From a checkpoint of a small mixture-of-experts model trained on Wikipedia.
Size: 11 layers, width 256, vocabulary 15626.
Experts: 48 experts in each of 11 layers, 96 SwiGLU neurons an expert, 2 picks a token, a softmax router, a shared expert of 128 neurons.
Training: a variant of Adam for the experts, 527M tokens, 4243 steps.
Below are experts of layer 6 (counted from 0) of a mixture-of-experts language model. Rows are named router (the router's row for the expert), gate (a neuron's input weights, with its number), up (a neuron's input weights, with its number) and show model dimensions 0-255. Each number is 500 + 50 x the weight over its row's rms, rounded and kept within 0 to 999. Numbers have three digits each.
After each expert's rows: "gets" lists some tokens that make up at least twice as much of what it gets as of all text; "mostly gets" lists some tokens that are sent to it at least half of the time. This comes from a sample of Wikipedia text that the model never trained on. Tokens count by the router's weight.

# expert 13
router:509582576464547485407447473492486596447409576563562646549455437570446527521437509463513492496494403521522476598483444535465471525462585508523474562490545526477469434494468565497547456431487451565516468533463474467588453489456556610529507524544519609426572589489394534455478471549483477492477550538545439419513529506497504422528512519436405442521596566522453493519498454525436466513500489580490468470501386489555522549486445482522482420573410478554502499461483584494476544434536546572513523452497467424390562560517426536516465479490413503524460492490421478454430484567569477428538592492447452458464458468385572524467438559451449497523492401447522543497505557512426476423495459498488568459486495486402515521466545407495457452576565549414517486508475495510557441530559471
gate1:439493571431476582498519446549504480459465470394558453409433488536444554636482540456545451472553448494529508487470494416515526496510480487496485474478413509548561533513480501379486561517447471488452437470543510494496446545432491486442571521487451442506678441444552492464548404500469556476446464461475519451530526486555513532520420494511493387437502629529440415501434536555521516434526508560520514586493503483579538608490434500474511536411477477508530528505510523564503578500444490525531485443548477566487571560515460462459495564553480524551550535539482474423494413457494565415541600553532437490527560518480508559571466515493544464471494447582571548494504521458516418469451609547480464555452600518429467501552541575492400457479551545431460470516374445428489386541470549
up1:461548474508523551431575525551552452478447544545549508527532503564539443480529422525473517456565470503541508580590463464478422432505495450569429510479568513503573478624493561507476397572449455501468537533470505539466468491574534529482456405531500549541458432484439472484552450441449483489518546541500613458477438407554447472527554375506485571564537493500470516559378488363452506428505464494516610536493436446567489544471485520407621500573407521483513510563501504574564567472468416450467513575455554530444553558420524438563558610523495529531482537506558543519564506489522441515463500463450496446516482445499560420486481498503595532440490480490452601513444528449488505493494499442566428444532467478530524493446567558456501497557471571570459531568633519393537554467467520
gate2:486503490432530490472525483441536435485439501482526418453434420461499587528595538545499532523575608471589461507487528497551447508536494400440515561500451567492505458478498472571511587408605446411453550506497508452614364540492438521472492480519409538538548516563591484466423420506558532494419606523423530585567462578462411442526481580486511466439491515472486420506505597526408494522465419368530552561413545508571511415493512528538450498492525442461448514511544487489489454450448531458464504546521468540484426461528523555580502503528606503517444593472515503497564477539469478489432491396484484471505461503449548514445512441550509523428592537558500481512419508515480473542444483470432574557478449466391576565530481470578455488448514480403570462484472554453461471484521506
up2:541578497539448504480518533443492492475453559493449442578545596562560489491564371475496554468572503425443538475568534482470501486497471530523563469442433588544458534513517390504533451599509626625571521546515512546503572549433515491520512462496473480521449459468536522532441522493467488483572485485476515461467419553494532367521480466470424437502398482566504514523564485486539579462465554627507413490494504429550498543436506488489540530460606461412461516535516569499544507583457515524497464544445499512498509555471477561473495517506520499505448488503518479554427428454475434446527540509544456531515514424555426544522440517419603472505539529502541465503578403442587472507495466431539431530567469547622427479477586531393622511439543435502505528529610628488439526552498481
gate3:441531502504509382411470441499536572456496459509420407595493539434448503557469538572538492525512460477467396496430429565468487472515492518460421531541544466514433502586582412546549425511503495436496490559504471490550449552507433442472476461569525540493484482468416480503509445476526573587560511490489457514532530488510436527508451473417488502483439502449453412460490458541471476374595532433455452489532425477521529582498434494558540435483437420487568514476552527525537541482584522528482477475536528501441577551566471525430477518497365527505527492500396555518489480480488440531513475583457465583473546490496504610447468539466517498549568454406428627563425464484483547465541472555405515442602492656527588512538521519452508541555516570458421467508504533593529462471595548
up3:538559488547518532462535548552467467480489459538516607497474507551498459449554471442533516466508461473533577455524521431480604478504422400528527503477462531542606490496416522457509572523476532559480520429534502488477526471466524519556503559342467529487618462496518448543518454464534478535526402565497595537491500457625478421526485457523533455364491584578497553378590514384580487548477454520485444554514599512484447441514488532453498526549567452421494487581462497559479575502518444557448467435498555418455457460417541451590535461595568474503502487445493417482507480493491490517494615597576568479529508404536551455537517520520424485522437579551574412470566498436516471504448532471476489517460481451576485469451464521493555554408465451484473548499526518503469614546465539
gets: " of", " in", " for", " from", " on", " with"
mostly gets: " during", " inter", " During", "-b", " non", " b"

# expert 28
router:567557560380576518384567522446412556493466557546504520574552439565431526477464530421447526477482354574451486549552437556566423443475599579553457549422523557397485432571500529520532507421490514515501498515471503478506466477494488503542417494583483529515536562483506491486451490580424449573522527501519470443515567516506540477429549505462388472499521555538483488499559402489418479485532450507583491425533494483506585541518471489547427466452469540529530511443439531395520482441472441529473452429469479422452493513562495510529427557461520551533458513475471428459467468576540430514504544449507476427507510521545478518474430532511476442566542467477446553542472568499431450526485454456550510493452472549488442480472490287451497473600543494459540466467543596576429506445532400
gate0:530472488598556482472531500476469474466458528524465518448450461476520567394549520498509476600533380411464521514554522478588548510459556610503416511568486502521537469607582465501458493473423480581448420468462499508511557519474528512461499550565528422518562465486475496573527368627571421499456457519480578372482561525564488431555461419514573433511534422489484409560505538579535558472375505513533505425481506474438526513630467554527463449474499482533564549516442441518558442502491523470538513517591527492661531429490506532499557543556511438458568458486500482539506517455477530508392589468500558410471432535496498516481459491559480488593490511511416450567505545545494420583486517439494537516443544578484500527436500424517510447573481529571512547502510485459462546463529452
up0:390458477507579435496408549452471542423526476474559432567543549470541514513554403518451606531495563645500436554458492509452454504558495410556494509385548555572490458449443471519520534486588594447507548561475526437442524478630470561552558507485481589524459531571460457444525527499467528605630520494454441559535468486502531553496546598614540569515434553576472548506508535474527382546507489523491510535522493547494502478466538462442512507499492458451432487470488539554408479450511459541462434527494601524489518563455526488450418486496520583441523521527557536422495455517545534488492383437525533516451432531498527458502604452585529462505510526475526486584476488470495486471572507450562534484575431484448541467523424458563496453495432475529483467504547663501494422461516500
gate1:494399527498511559441458542532473515426522433555627471473485418523406591445525417532538462426503498521531457486551600488506493479493546571494430594470407453484426484540519429471544385454470484517506478469470491490559549536473465517444499445564515441539424584509445490437513449601538444558401559485520503423403541520513511553585555506510549548531546488491504491500447506475572489512441451465537464521448554469613496420535480433495473450510538509459580514534497502574550471449492474511419478483505567537526487483453533493458605506576484473421574429508535548562463456491412550500441516456407496509484463499506522430464595566535518492549536395454495476358449503412541484531523525477554594460521494522482438509549489442519654465482557432491470437527489586560475581597472453
up1:552439539515565537424498570444547456494436501486556418434466384548478520428492513536567577471563454460439522409549536490475488510488517562502444649569409412503471491612548437533446496479361501469425505427468560533468526525490448497535519430554513475530516486488482462458503470579567469523391468444585549399412514566477527504568491458478557544495401452492475532508496454433530584541445507440557530506433540527593418444445475510539475447512603468430554456562435393584505483506488440536501513463463474489494474509473526488509523421550533439427524555472598474479560527484592404473417463599466525483494471467457470428503491485527498492465419427494474447435501451492542591476502463451463603587562542488546452523531484451550558506448466468537485549462450557533480501476559495
gate2:543520488471443446527555508554473546539541454465517488612527441481520490433545533498389497511473502445497505481482460463577434569448529513463417467485510562551480524492553515469538492512535533492432472604440469453452410535588567553454460407646486532549480486542382559538484457406488488493488510483479509517535449581543491473480504536453378519461450543394469418524452480556443488548432513483432453542443492567536550519526549429526388493481428426546497489479484407477530497542464605509549582580574463530519559472478446470454508553437453523565431467504603509513471517460414581595557549569504469581465398553548559496499449487473462560570447534510435482514500496500501500519432452563484411517488471526426479576497585479503516549510503535408543462431532406339473488480515482
up2:497504527423535523518423488432468521493490480512535493532521551477475522498531514557547590498520497439539528491506448489509538481455449436433456575507457391483470511447546521633475468443399636524429558444494537578554462493432454492528501449582472585502478470431492632585446503543483498563448585451429545516536429498496517391522488511579492555483392512509497518512548493448410451586483508462479528465362543530561513546419549487561591465507604499522575507506554489462560448582549440454569539580635492519548467490501487550540437413501519497454438505491582426426478487458480487503489504426450486531529497496532450477503525401471528435486375469477505476525436580537469431532517465474439532493439528467453537633453506517463535474514492386469539477528458457511539391514520559
gets: " the", " a", " The", " an", "The", " this"
mostly gets: " an", " the", "The", " a", " This", " The"

# expert 8
router:508565606447573547404435491539422580389538542570507558527497417552450560486479488520460493500478474576517401528536490453603453437490558489463504501486523581431441423480491510543518469470508493554489472519424441501554473557482559541583423556523532489523467565527391514527434531491471488499475507485485425442582516516519532448455503549516448476571523536543503557475466469516471460451508543518633440520543472531519608547462483487497415499496489470497538699468492530441505502451458510516495495478401446442428456446556477593550491511479436506478527564545480423483454397526515442480579610428491499498439493528491495486437458478496467497497480485468510493525566586485427452529430478518585543511451465567427529482503518326493470366574603558454495446481514518531432471453550483
gate2:414508447499491571531481460483412475534485575516543544382557470531509489536512523490457469543427566481505509567495507555464504587471533544469572490459626462465574647407492509499407560546597578452545400431588507516442514503606468548546435503421454506548526483519572452515469546491460511485563538445494523503521409531490520491524509522492526526545496448503464460520503569484458409564508535467525336479531461447564423462471363506585511524472506467510453319452516491469552385493565549555524508574489424529572483513505504581526552459497508459434476539493507437520546445523561416541466536548435565465486514464461482623488549505466431475554563494423482547526420516470458514506546459512487562459518476487468558418527495460525485577448532448472535462490527517447562439476432488
up2:442485549517459584521500533474557481559388494516566595519407518585473481517608521494510420473377556475494530454523517625516503530550529513424581442485509506458507566446506471544467519508450492515543530461568481530501480538551497459461374470553484580540450483453491422562503578460511457465502517517454527523522469487481456454515544503577537524528470451578508547547517582523471449481551552550624416600481480520626499500462437504563503551476458431442509446388572481536546483553588537528508495597519499547429490492486513459592473471486512438482455549565489517522482443462551454540489507498504503518462469547401585422420487559354407464462545557433555486528535527442463522432566530482509482369539435466471534450470439512555534532473407376514486457451528580562487543481511448
gate3:534430475546461571460503490478401467504455538619546575496516456493391507434537546422458491445534499574498470469483535462496554483502567402422508501521552458378477441533544497475476472487491501417463549482519497420438465586513540486535417522501504574516510560470524474569499516481520529586541547558558426526485496412515488424404444454483553552495448480497542580478423509382523451465529633463480481445455465500583490446484497453532545586503488475546518555580605510436576421499516490456451517521468455429475481514437494470545352499411433439530545524505403465571541565516505411545470530500459489546542446445445543532426499483490512520416448574465483487591507434486478559518485523544486486407546417458511561497474448395539403496520524497554547431539432522467464489473611422
up3:515465550493528498508523546510575501524456495405556438609494545397525435482483430593512489514451522433559594565417430467561458478607581538571491530462452502509531461529468565448548525546449511477571496496538577485430542418437541549554477497475448459445581399509525556469501456528559426481459415516478459464489528546418513500617494540406495416503503528462448482518519380490422549498539377568464456499498482476458534487475448490546477434480547501405463473497464487512448603521377490526543399454487602445538484502499459536524503534595601542475583471485542484452505434475456480511447520502498510556454507506499532484503479484506460407508528486578545527480555572488480491472538462486575434396467559510491475374549497610479561535455446431457448574550512451488536559525383547
gate4:495509497493448362426444452486504462517536499463543546550546427531430522408501440511550476450487534532473521564442560532537401535635425500503475462521537491499524538493432483520555465475552456445536545499399521552469587542509530545441505471483475559516482516481579432448507520491455399491649465596505467418537487455637514479457528394472481510609510488528382505552463531530495544561521498545498491530442498468542571497475512493525469469499516548504532482421466569554500517552537466572489494434493412412449450509550609574504394532539462560552542542447402452455393515573463500497515474523453511509474498548431530529442525445479403524510479517465549592511507438454512463402437376534491431522504486417509537482520463525532463510544519482416413432522618525420448569483511471
up4:418537424501480549512580443541476465466451507557524534396463484438522458596489596434514525509474442518481482468462445614416559475432521540568555461561474522493496469507575527498470455472499561478497495467563525478521427567431517513477563481463565567459583555515528505563580513491517555490445590505521530477472522491518522442489546551505495519458511555457454404391520544443558444533340484498432471499542511478436470565577475479492510477530487536540479496525525515499474493491464472423473468503546589575667554483571491507435561419484499517468484514558507484509520599508512495477567466543526444451528518516546524539494545579510540434529590437468431497499467594624476593551597617476527562571483542611481426555508561500474561497421476444486501507401452610509485425578423464
gets: " ", "0", "1", "2", "4", "9"
mostly gets: "Gls", "DST", "Lib"

# expert 2
router:478539574435591524409469456475415605370469530560508480524513441574508543460507551481479500464501431570448525555482477579539410464452583534592414577391530515414501421516460508572505460468516531550495435475462450469547455537502576595565446535589494434478589564476464499555459536541439470538493494548537374425571528515478560483431584580478373517501563586525496521463494426560460499507600496522553462462502470496564530491503475576532439434494507555524522566483507571494453509522509458492500433520459456470422523515537471525559426542457485587505425588558532464459408507574592462442526573464459436475489539486515489481486488495520465465557483464539485509448426578483452500513442551458497507421487496540469446462523500455423424487481573532430587434524505527526465444510462381
gate0:486490497506478471492538534458520533528412526473501513500512510569479548391543551504548524483445467505512547457524570477489428562522456394506557538505412504514516487462439471474442466421461529440522493497555550461506501530441612636574399566422395495572613454482538456482514491493466518547561445528525491559519543518521446518505526467471485468470423460529441477458498395482455483438530378497437461456599419411520478464607588381497511525494496433475553494493460467498423458494453486547426506491397459442531500510420368624418466563451578439514487521501576531447510470524517436562363487553424482516507529528456482483414536501538435526439522478500492541476548557507543523460568510465467524586505507507439564562524488463480553533521488480511458521500509518437368517532513349
up0:509510518479492530482538507465587498514474516541466446420472457488558463486445505495538466439525565459532525509455416671529439489490493445394543474490472544451404529549518551543437485556518508511517464459487508477596511581556377444480465461547523498361441439596516582537545445451535542410428561457535583505586530550559429544402525471463542524446498480518552436599509495522504496541393462593470499480558468495519491542479548534473456458522524498661502552525435462527545523498450595469547462443430547535491579517524496442492556569492477446484548473449476471497495532471468568453575561497498463478561384476537441491481449542581580428543443492480421449563425487492465490622523439476554535481533491383506477383496593490472539557522532501453488540464464470487462485533573462
gate1:452466512539511520502476463433533547474442593562547523488539500473585575471488386492473456495405488453570536554467487560493390505432547577552490465481459508524512545438494435435562457568449550500446473492484508529456479468517497455507548500443499460471430383488461477622501440486457463464455424497543566424508503521498487484509409533518526499490465465492458460464561436581426470597464453471516436567432425560586540538429536532438448507468481581443573465470446490544423471586522488561513490406501505443594518437471414494500373436490522597429421503550553462525355402387469537533515534512469517459523535523468564433527521414468426589448464535541559570465588566483434497555526493506521520557511442552472501439438507527434501502548517548522489460526533431533571534438507583
up1:430473468551614546485455543519563529498516412493545467505536387537515458472600524568486475523458573457480439403512569588471490419596497517512502619526529436500552483570492459572554605429550452440543512477455492544480486414511463539593378476541477522565527481470509514535462545558445546500531492479546517608442410506538516502435525540556533528580520506507531580513448545473508423562454444472405480519536441518476596459485472490528552557472516487375452503549447508454493396461518500483469419507480439437494446593569498453433478449420547486514526506638502528485518492479503502523518415451545504508494453614423568505488528559631480439525550464510480560542546555485535518413486533519457546577513491556478641477516490446537468540501604553514472518530506553501425529546480494
gate2:442461440513511506527547398416419556561523479566486526505522565488489536464579462482515490497491574493493488519509451523465478518482541589511434566508568430572524480457553490498522429448430541602570524482476540484550544380475531512452583455489512522444475417474499449472517541571551539490467518500485541425502482504581521402490547513516495507511547510530404453475493484518452475537443528566488382538497428458500476534599505553382471519454472457554483498506376484506607469512525329573469580690548486551512606526408493443560414463491582541491520493438480538560428500524498473503497546523579493494556511531521487474424490433478501529456459462496464534430442472467477526456433503405467515437456513494562383440528520413479472429492528557444454547563598537544456429532522538
up2:501425505500520437498546513456479515537462519527468510546612533470502495512553482523517442472507513616455420541445551593516524522500553532598518514488577410540427561551492457576517472499501468418520549489466455491493539465508480547401497521556488530573623444449461461502509466523523399460450540460549373533524542477513438488533571464546471479503435588459535469508504533494446597465587484549523412535517495546580580501605448556544440456471417440601461507424493479532476473563551513569612486501547483391543488422455456485452451433489487566466516499497500492535533504461534435415494552596493410555398603434515510499426542471508522517520509493612459404396508560506448561417465522508528521412472552486510533434568512535445481453498529552515595511450432468494446464520386532
gets: " the", " to", "'s", " his", " The", " their"
mostly gets: " their", " his", " her", " its", " His", " The"

# expert 30
router:482481647421504564348489461453463582494456545565529525598450526524496522496503474439493530465404446527491424576552470499564420514503616503551475525440468559382495515610546501520561493477457491586502502475464433495500444504483514523614467524585466603506524583499504553521423538567487475537557479582534442471563521489477574422455530544440375453523482608545472527524518456480438499488507517500478526450549470545578512487499439497580485533517452432524543594519517558475547496503517493533469449545463506433520535536531539512545404553526426537486510465515439468446472505573536436473527579553404431525416519469499529589370467494490504490490526483483533484508464512453399463496530510510544516427467444536436489496450477333523458420577493507451523443528565475461507443463575430
gate2:462484486499554540445499505544416516484518497501472499476538403619459616422450549537441493464458508456501547549527433510466445480481449429637457471464534467516456541501480543494480512559488435449519519579556456409580473463489470449499549511467456564495484478574458507517437593463450460524417484542490525456475437522472438391446503524411512533567491520484458566522411542589486581494480451619516578561558500552533538538606518517417405509515542530495467569536464506517557551574520376611410556522481526492473541499520585417537527546487566566514516521521467538559541552516363425471529504569470481562509477491510520366503504589569524558540572460419513486483530459552441511485526445485467478512434476484432544560538452539393457490446497552594548546465468512542446582460472493
up2:502508475491487424493489500524476446510491435485543588457443492520517463593537563509487468530579516516479448543438629510650534542487527514513538457467561466406511543597489506491437470461504503475502561566510570488370387469494435578475493455443515424502557520522536508512567379546451477470485476469438564530517447530534524469509439450483531482486542503534522472428644546596452530542498542458510472473412506477568434480505439470487448484473556503508405457532490486497589543468520451482529460493517554501469524457554466531448572501567420497520478587522464475572499472443457501498526510458546432517558564481601430576486445444553437477429518576472418475558462528449583484578482514392512510540392415500643469484465501468568484574506568485417507463512548493633486499535370509
gate3:419564562469437435551411549506462509482554546460582481533398502484546486550561484510523499489460546512587486611558442547562576502532534534546570492462522479426421483558507470601482520401444565476552616379552501461511481490558441575606558456505438496490516537523438471491457530382415427501525482551533460582523474511605558482508523555484482566577503519502535512568501514551459466553503529525398488584447491481539452418454489483514490491505525432551589499433542517536390498520451586446513504510522494494504531579511524516440549560425467518484469455489456500503534491455528428559463493423492456523455577469482488524481607456448605612474520549523607485567437521498484519523549526586454510511533495453526519477479478410631487501620474551564449458572546480526499442454438536
up3:498472443476492515516590577413516495434425606531511463514496465458463438502594487469441446500487489516516443454528486441524432594522419487459513383484499436453549535500502438500521586600484479597450548491497615530475490452445467497563550526580592450564455592430515531475497520559535428445504452573483473526492529447497571490485393492541506544531550537445484602476434502509539683545468465605529556541587525574581496533473409482505468548437528513445540401542480495522501443485573534522461418530442491502475459482544521492507520502603466470523551513527526566474442506582565483498544435457534521500479505532401483498381368520476466497502594467515524466471522505597531485576534503552514484515546527514434541475559533504418477554532556432470533564490398484571459557530441530
gate4:505460465466431549482475574492578518504532541602451556464484373517476478480520447391536494563404451531469480553555535444494497474526438513535503437449548539470422440514470623537471463511487534475479455401424536433562454553490522510499570538583481542482395513450494445573419532414500549524371657524511511403501474456541433449532565537485507553450485565508552423479471559484495536477486569515432550524466530450601484533450559499413438525562493417429478542509546535455517480573530498483477501551503503470534540508608462461493501575552462472483501585504531493461509594461476527495581438489562590519468561548538507532375491530525467515570433466527457504575418424446474498536519522501466485428433400483520453591498464385476439456522533485544502517411476582451501473522446471
up4:523515450466449587498495571510461553485526492555435564437449425505509518510533490462526431544395520527442438552504483552490437430490429441516587527429495527431452567477407554598479497484492482502576489432418428477536470459562534497471535496524482633522464517420483526523446506449481580493473523487506484510471508479516528481432527415432444608495529531492476506517597511514519507466418512472363436563474506511529440518427502456483501527600524509459516513531542549562436552509503508553568424556478406450560511561513339484553452570522480456469506512531452539571490553434433548551525481378476457449544586623475519576496443413493583469540367530611471484478515477487455470446545461438474500431428521469532436447433497386578492517479514532508476447484560541433541431525512505
gets: " ", ".", "0", "5", "3", "4"
mostly gets: " ·", " Haleakala", " Spacewatch", "|---|---|---|---|---|---|\n", "|---|---|---|---|---|---|---|\n", "|---|---|---|---|---|\n"

# expert 47
router:510496547416506472329461509510441582465468497507496588559578439582517525432502487460474540478528472465472399471541506520502461470496558525505465536396510529501479490501483526523524459462555481560558488466497450411528499458487582579575441560528462498537499520469396554507455501494444466483498509598479443473506520478489541444450580539536495516551596572522436534449464503495468506499585457558502566506531437526538546533512434531485434610489498489493527583481453499411501457491553476623515432427414448453432458568492479517602436508483512546488483507562547450478409423588524407481504582479459501478550534465472465445412504502471452524490493556463554587500478560425379487447517482519478574432405405582413502506463470437441501346502558507416472421545506577550487426490531441
gate0:467501442454492539578501555535490516535396430552505521542500491492531496462471467443466555556529535440534429493513470531545425347460509504443626464484485499547602576580467500560475414510489531461481438595555545439439511592462562474530485478458573412579540479410482365495463564549478500457501541564499514499517579461521442523486553463501480459485524487585390515556500436532478491509568562432491502479621560532534520512449541509515456523521467417508501513419461497375546484548581480552519472475407500584500439474579527569528445497377480509559483509483415515452582452538507548541433566446439497531465502435542486506360530585490506412490560481445567544489473482513518483556499500483474535382423412557498435505496453492479477512482458507429562516475609515504435442511501509
up0:474488463515520522403558505524555433506534527509545449481443473576493477558522502485539495443464511586532526531351468539504530621433534496513420472557513516429445489508518538512459562513442513550507537432507515542529552501582422500474501543537488481458502584523489520500515469451485502565505542469448488477586440561553488420538403521487476456517544555466647462508470536514570432541376414614498383519448427406483500480479448499558580455508612483504581516544525579606461453420535558497494594552532441455547522575553506513510596525502515491461528517506557493429392553513544532434527471488540455444566471582512576551494533424483495591583507515515381477545528476562442573534467457440491454566514466479565532506525506504499468456534529493505491395542427466490605557430567443
gate1:562531451541459485462439489451444437429522565476493602624553526525548442489420487473535482458471436524591596492413533531589488539438571449587479530444520464544434475542373527482505529535549476446431537479518480567520533552480488505459473506452449459486582448498555600543524539476532521441488491461416547486522536453583522497494431539513523524583459531402604530418564465496574457606514451441520535536574419606586487489511454495441558530586514502550546508419598529604486454518590505561492544476460519521536411587525449509560475469523524510488468498533479456426456477507540468524589567532528467473444531552546525510485562442484550572490433532630564533539473562560485593434506515556497595464458515500468504547490476548508451519550602468495484478543464587571524449445470480
up1:471561493484400492436415589445444507436572485453468596479507510441553467559447436473506430479505539504489507491622578579559447501493505496522552539493532452506408439548511512472538541413485537486466522489504560570604575557505454483512440470492494496478558461434513579531566516366456481431520484495512512516561523498443506432536571402511523548540470575518455471447543491404481496473529459454531564552455460464443456510460503521524511532541533396616444478509491438390494452474482465472484503472419575559508424446479450455508536446521463445621522499547411435528481545502476516553533444451437483538529491499485485451481494579617561568490485535500524548573390631496470482419457502481481597485564436448491581555476470512489390577435636504489505485520522480545439442505416484
gate2:599509492553502459470450554396475549530477472454509501570576582537516534474421565526553572498478566441516556451485507449573494516459372450509457525460500443490491572467499464486467468469435464533561493462545477487437494498577515410498563484538536509428469470566532560522494547470560526444525550568481514490505551438513494653449338503521466437579439476510509531515514484462464563422538398493548542442589496609592480444568448498405466498524517482463450502539564488538578462538424442517481487476501507493445470396466457554540449495521520466538580569489523447410516478477450524513553408537487445527550544475516493479540475486554589451530528533489513473569580515493566424372524576552523508541535607544411420531542446475501523460452576470428510477438629525476417531450552498
up2:392502550522495443602477476527516512558517518510503499545504567524566487471541463495495463552600538576523452528506587450452550497384434615501570458462471545505530474460557498535488506541529510507498536535563424556503571568495410532446437501444547556471572555468526407542471420435523466515521529482485490501508584542394501538489553530445448504388567497518449528524529495500513541447536459523563401487459509459449462506569517487504570407613454495511459449468438457522450490515595557512493521627465488421513491403500507591342524534555509496580483502398515518511506385428470527498567403523437535511421508419552488539553581437496614479394501518459489550542473518494475542491569425557465447480533475510492452503575548478562432523487478498472457547562453512384434525497526441
gets: " |", " ", "\"", " (", "|", " |\n"
mostly gets: "\"\n", ")\"", " —;", " Episode", "frac", " —\n"

# expert 12
router:510557611417591480457558485484498591460479568472455612518539512543534593500485462471467460503440439500471482560540511581480497498509567565522470522506524592506519445491498531519537413430514528488516543478445480518613469542529457603553487542512456545523522536517442548452404516546414480518496453563531393397577594485516498445453514532456396451521521535442407563474491395491386485482570544491531531459454428447521526512480507450522421469514464499568516669493511503432473491467456481544516431493458487493502489585462450492560423495507462527517480479491415491485384463569560441449465572462428532479460501426431494556468447517509473512492503479451497528508445566416361478485530496482542528463474479574460470485464552401437560372548496536488580453504531551543518518593550406
gate0:492516472420568381489480504421514566473561545512544587522499456544411522584506500466494479494449417504603429475537568558448575493477494520440460446480596554579491462540405518500492551534521465476591434511567516493603532391482488511476517457551533427448570500556596398446457494479458457495514566561463423434443520443397498459415580496458446423448489500496558474494496432488474489575463466402535404431455413507402506480527547562551534495495488467502563579491512440523480422477537526514455508419502583527464438537461493397488448550453481517520477396525426502521428466540556528571445539619562541503504491467475461529472606467519490521509603468498439490528488608530474534536489530446552478500510475492478574537484529489489515444508609496461581550452463504449514576432552453
up0:487538528513506521416568560453485398438476460603569615535579500602502512500550443463467523541550454563423431431570489530540518472504409497473510493464389531436496584464497440542495432555515497544432451571602524516489426565489479437500463408542532522543519605579526498574479481509560407555481520510410594482499417518508464516496544588494404405579421571549423541537594528624476454524455471516425461505500592547520477519562483517524544497517519549544481521502515505442482522424531534521590531518545458420446465648481559604504514438564491524483481481538473584458520448547584387496531541465452559520467516481503454515498521469523552512495501481496497528433485521540468563430492442485615536519442517532505522486474445530536570520448581527549514469465535558529456473419511539
gate1:494496478516536500481505514403546557430542548420419492456466507542522554522536502434467399534418492476496563438555528545482476467511552478532508512512449498513514485543495518523593422541505350601447447547447544499559547496488398533541540519496481433636520518566458474473461463433525431506542468555432432437494584542549493510497525483470511436516500493476417589498541501503466454502540472427482573532538482460600486558499562538516514417532520529455533498366477443504556521501480561494559550621484498530422446441480591537474485596512407565439513491449464499623444459521529613550523487478574545498441513462497553488507498463363508482595462481543476484409474537600538468490453510417475477402581544524562504478467611560432472497446426402565488560500487498463562454513532465
up1:531496526489472514605500422434426476550520460542465421492472477497573549538515481582482472454525502541544528423469505413480542455523488509519533502534474563463562529493481499460496509509523505653475524487505453462517527576413508522541515490440515402504410535526516548459502475504566464541563488496548440394568503499482489519458502535538383524467479499464506523605468447538518509454508526490545547521472502431549540484533416449543600518501521465552583480450497453476531410619505533536510530453553440443375475509513508495485421487435474522580530597444379445573499515393412500589524576542472478592621478471516505475503469502473400526528495546473456546530509555465465546428436373447528545406490604563532464524505478362590492461569478486531518536409436533424389474459498533
gate2:588454479452455556560537488502532510470487544564578546459522443524576513473441512580445543447485538523438485601529541489490461528521527554639541606501493391493482441500421508498584442481531498531513479531548451550417508560458457469537508429439499477442589504529579483479466411523529493528549448543533516465470592512536449471401394527534456493500472511514480530442457484537474512463590482565475492472549399499551528518534498447469496480531391489591481461503553489439463558538414432502534443391530461593476555510517446468521498505538492518487526501521502517403508565558567554537444467513459473476520458416405506556491447473617475459496527499475440622621502526483465495506547461455612488608538578573436533442514454522535459446541474525484435561515618589478509461470372572
up2:465533485489456519502533488490419438521505614502550486463511486472411458587489504446535512563501430490465535421479570536522549520502448506489545491432484547579562443387568645486373562523523468483536427485497512505465501501510557544361544516500535546504555552421558519430452520562505522505430619467517480514453515490503512552477466453441431471521536460547546467490539443639550501441583442571540479515532548488461432534527481489506473549565503457467489538478413542527520523445640503496498521441581611476473482474520450498510422396466457538583518477432526403480472424523452540443472576554610526489556485515579520546605591440514526470501445430477530471406521471504562565525462518527493597583464602482500468556485504502432549527565567428523552510437462478534465510547521458
gets: " (", " ", "|", "0", "5", ")"
mostly gets: " FW", " MF", " le", "Lib", " Loss", " GK"